Weights of a small mixture-of-experts language model, trained from scratch on English Wikipedia.
Experts: 16 experts in each of 13 layers, 128 SwiGLU neurons an expert, 2 picks a token, a softmax router, a shared expert of 128 neurons.
Training: 760M tokens, 6562 steps.
Below are experts of layer 6 (counted from 0) of a mixture-of-experts language model. Rows are named router (the router's row for the expert), gate (a neuron's input weights, with its number), up (a neuron's input weights, with its number) and show model dimensions 0-191. Each number is 128 + 24 x the weight over its row's rms, rounded and kept within 0 to 255. Numbers have three digits each.
Before each expert's rows: "comes after" lists some tokens at least twice as common just before its tokens as in all text. This comes from a sample of Wikipedia text that the model never trained on. Tokens count by the router's weight.

# expert 6
comes after: "201", "200", "202", "199", "198", "197"
router:157098127122109137148151109096074104145158103134182136111107152112097105130130114129061163115122131087094184113099126156153130135147139166085119164136154099107123126176166127113102112119127126128120127116137137105102117104113139138132146113120119121153083119142120116128138163095125117110142154166089134122101119154119117134148144098116127124118135120082105095141121103156156133132151091147177155118118060135125119079116112097133100120138065125135096145119144102152117135077090145149159092153096107129138114138152150132126161116138125083127070133112133156118153085163134115126
gate1:150125181166132159133129097120123122166122142106120188161137136101126111137138140126153139130170162128137152127120120133149142110134106096131101128143133115104147136107127086119117145108162114113112130138100118131126109129153140130166113064143118134132110161135112115081098126114160105123151104146120120168164135105121140104111148104124124123152160155162122107141114133101185159159137144152123096152093094135088120113140104142135111120185125190185107124137116178110136082159112143144118146136104108168147153118123146097100095097173150128201128171133150112126155146128149174106
up1:165135129097064198096106171093126157143145107139086165133157157131196122142121115090149111123123128140129119164154116137096144165145102125126119126122113123160140115154142120114154090151140123145138099119128128134127128105145137122107123147131160107093133113099117175106132123149138147142116068118119092138109110104111163089125119154100121165132129095125144163165093107124130140183134094100128139124145156075143123106192111101119139139123128130125157146141074123113095115134112085099132132092149105151113153126107123162159134136137103135116116102139162167131149086111155130168

# expert 5
comes after: " ", " |", ";", " in", ":", "|"
router:131084126082115103131107149153112129114138124120106135120152119185135134155164142128130163145135136127131105139185121096122163142120135108127113089102124203106140120131130114169155137114138087146099092111096138138149122121092161108112137135124120095121121121149141118144099166133119129088135173122168163110170107152113119139131147128146148140097161069108082172118143185151136135124105116138174120070127079144094156107114160140093112135141127097143127104129101129105079134125149162130136128126096122149159110148150113099128156079114118118120105157117095117103165110153102133153
gate1:088178146119147117125158138119126122113108092119159171127132114102115118158141089124154112162131133110143097145176193087129102158136172126143118136129155119137156099153123125177122078099145129150102099142126121096158161138143108134141151135125128114098132165135140093112115098122108146074136148109139183116180119103140127142104108108161153128114147118124129116130096123125139100106095097125161114127122134150097118113156164128132148088110132123126140110118078118106121136096127064119117136113105179107072129133125126113109084105169127134093120104118164149114126124134140059163
up1:124085112108149160124153122127107093152103117139211133191156121108150120109150106145127136153129187101103151118120121123125143108148124148112142121135142100141145107128127157110148133147108115146115116124116109085171146150119147130113119103107133103117136134093135142131162148145124091146127131120139158123101139194153129139169069104098119143147133121125150138150093138127119093112203144154091095137117139150140140157101138182086131131106112123132115116091102125094118196122128152082154158110137113096111124129117128148201152136125114115118145132136129133125144115176112079129

# expert 0
comes after: " ", " |", "|", ".", "%", " −"
router:158131123125107156127125104126085156141132160166122115140120141154132094092128176129161080134144171130083116077120155119135124120145115118126171129123142117164161131164121135101084110153151127110126067150109137104088156147128134104126108156114120125138119135133132184136128111141123181134176106126089077125125122117097148118127151140097097083122090108144115076096121122099105142165110169132138156105174140130095108143120180137152097151122129128138135144116102154152136167143069157125128150146129171132116156172167088123137129106107119136133121101142144157135129109120124161155
gate1:165111131137116119152150123140117152132174150125145115139140113155104092130082105117125106121150112097126103138162149118134137125137140151142115122120155126122153173136138113115136171169124110131129072151172110094091098138176116127099137145087101114171120144116116107133034123126133121127199121135143098158109143122132116110168120117115103114128165128150112157173160139125086140134101146138127151162115156139118093126132092137164102092094141145148144098128116143082139096137140162096116162155138127134135162169157126092127132113139093141129164130118153120182155117109078113146
up1:124166125148137156133097165167183132162130156134137149092098161112108118129139157138172137107118103124142105125093119148126138131117111101115108125166166104111112174122143178131132126167113103084112120185173122150114140149110135150149131112087149110144149157124111130125167181145149149128148133107147129141101129156115084092143086140138114094129133095139123105169097126142117129075092119123147135138117148130147107115116142132123136140145128168117151141133113152165152180111110166104117126095147111154141153143091145154125100137099081151095117121116192124141142118154167086176

# expert 14
comes after: " of", " in", " at", " on", " to", " from"
router:091142142126162138118096115148164118130130102151155111118135099121151104146142141131086147136126123164109129159156117144144134148121033128112138114138122098120085094132152131157145141132114073144107095117226173139124151109124101133126124124136138173136147178100098107137082162128113124142088155130120169096102114146105149129118145117139132112096128119130139132082149102126125128130156124113096130158110111096163139171129173127098114113143136167147120106125084146113125150145149089136166133129129085129128117134115132112123117139072129111100135126095152124134054129120129130124
gate1:133131116157087137105089131110106142072141116146162095136145089139132169150138130111112178087141156091121123115138138072141158166156140118115163103112161134141112107164109129117106124145102136150120131115143158134152100125143113151111099108135120104086122172082085129120118109154125137142154142116136121093143129136169128174106130125147130146109137114114168155127174173092120130140122147084091163140115166138100120100148116133128142099104088146117136204132152121122157175117137155170109104074128140147118149136150111113115178130127162079128114110137102140105148107137128105135
up1:130110135132139148089113115157135145125120133111090151132123136086095117117123134103111183165085121123151132142165130118080105072090139150096099129179147123110135117126127135112116162121141131108115107121131116139098098143097099126148117184088143151139080083126164097104122144120112190163132128133144161114112136114086111115125078134153124091171068112156153119147109117088121110132075127074115090133154108137113156134155119149125140118107143143157124149118131121120107105139134114129098120140151086144124095120070141135124118122103129155088125162132152133175142106132094101113

# expert 11
comes after: " (", ".\n\n", " \"", "\n\n", "-", ":"
router:157136116149159127125133166107153121137156111116132085134131141160103113134141113120150101121122134101115116148138174114100155111158189101162137124083151159110111095099120115123130132127074088130111136118137138101161106128142129112128127136085144164101161137109166109125107137146137122100133130117129102133110148150111125090108120124159148128118154143114119115117106128153145155110090113122120153111150205122134158119126077083113131131146174045125141120124125137144150144099097114146103125174143211161143169122135114136114147080156078133110149125117137105122104149091119125167
gate7:125114120136106114129094142146113112114145169087116087140082121112174145079131166120133120065153107139127186086141136150110146128129115153137161090130130092173154133138119126129101130177151102142087124122138125192102145128143113120135140139123112120106138082105152097109164081148134114090120156140121129140114138138151148098130155087146120191120116146139124178128160131130171114072116144126122076110144106100105169113094140111131149177117138115151094107122126116110116109126136136154118121153088152120112142156106095137142094086145123102132136107147120141122157163129139144102
up7:163127108151114179132135130100117105156137117144122132073158142118099111148101107101122113132142121100088118100169153084116131146075183149139085153126141156133088113134101116124142147214115107116151118137106118103109170131137129138147135122149126098135101090154119142133151162122153153162143111192095135078112155143105114118123148167118141160143140148142144133110127157105129097139111112139155124066171143116142103112112138167111144105098132156122159124122153122121113130177107142135120091115125115118144157073175155100102127141101123124119086126135108124111136095099141139142

# expert 3
comes after: " the", ".", " and", " that", " he", " who"
router:146164090119128141143126095126157125092123140109152143162142154142143151112069121116142105107118102154100157112118103094114136118118133157148066150124124141102148144160100165113160103149147144083145110143116121141109080107095097160148185110118098191112136108145127121155124140132124148157118121101155144114116136097139135164137125149102092149157113119182157115153129108126156141078190144103145142112137134128139141121118155097111107122110164134108170149118127104161151127133150144156108120123137103128150159097099123110146109138180087127136118101118142145077173074096113117142
gate0:104120122117088135099105157113160129103131118141119111144128129160180112131119181107098136153128104198165139114154096137112123166150098116135086143133155132154127179130108155134150104130119177131130149182131145150131115108098143126141160160124107159150124078104138135100139130093136140149137114112116130139132123117110117134124117099117102165128083110156119151156139155099153153144089103082154143092154112174158124155183119151140104115137126137162168150091155123123111069133145137103102127162164127099099148146122111118114130108112095079145147120171116096099120146110160123149
up0:159130124123152075158158135139131127133137107107096129114106144154107124091139136102113142111168108154109155127155064096146134115114138090116145122168065129111146080123143126027129112119120071103157139146124130120127123129130151138161109145128160105129171079150151113121106109155157115159118165140097160122110127130125169115120138108123071153108105123129121091127107146152125140138110125078125098134140149130103107146132181142138131146111133109128093108136130153135061152128143145098121140122137113118126110173147100102142124128115140142130132197109127127141120116144103085111

# expert 15
comes after: "\n", " |\n", ")\n", ")", ".\n", "1"
router:123108150111115120089154120138111144135154108120120133121111103125122132136148101119090092156101139118161105150113121137108132153110116123141097097186121010127133141135143124108158134163138121131151177086059137130153155120124136115119119144141127151088102148108150146073119113132156112132090126160163091154112146128140089118119156125198118120112146098131145146118108127150124140134129136105091107125111096101106112140133140160118126106120132164102106139144166158109149170153109179141155101136148138122138123118137128108112125168147155190118142147164115152142092122139135146103
gate1:113128140130144144137156106143090151104168091149136157164128172154103147101156135150152105125157148141117138132104152121085139156128169086133147120116111141125096131157113106081125158114127155107153107138183092135108127106149110107115087150118099107120137080138118102173115145151112130172138114095132130110132131148123145134119113106151080105139137109118111100168072121115151128130134078086069152137083138132182128121116084121148127100137098162118118135121096089155106132108119118125144160181162131157142137157179104146127129157115122139138095113158154139109112131147139125177
up1:095148123105124122107188143068106118159141156121125119121153136155092149099136117106120122097150187123129110132102131147141137115087099122103134126115122077126093126122137136151117105172153119091108136082120127187107105125120166114105159114131118135103073112190119091146148144165124122143103121131142098148113126167144140145123090103095150157128117120097096136142117120090114132074135137132133121121150133151085113116141138109088135154157111118138086135163147162118097107131138137119092083117170143097109112155105105109126174077100129106161113118159147150128112131141101110096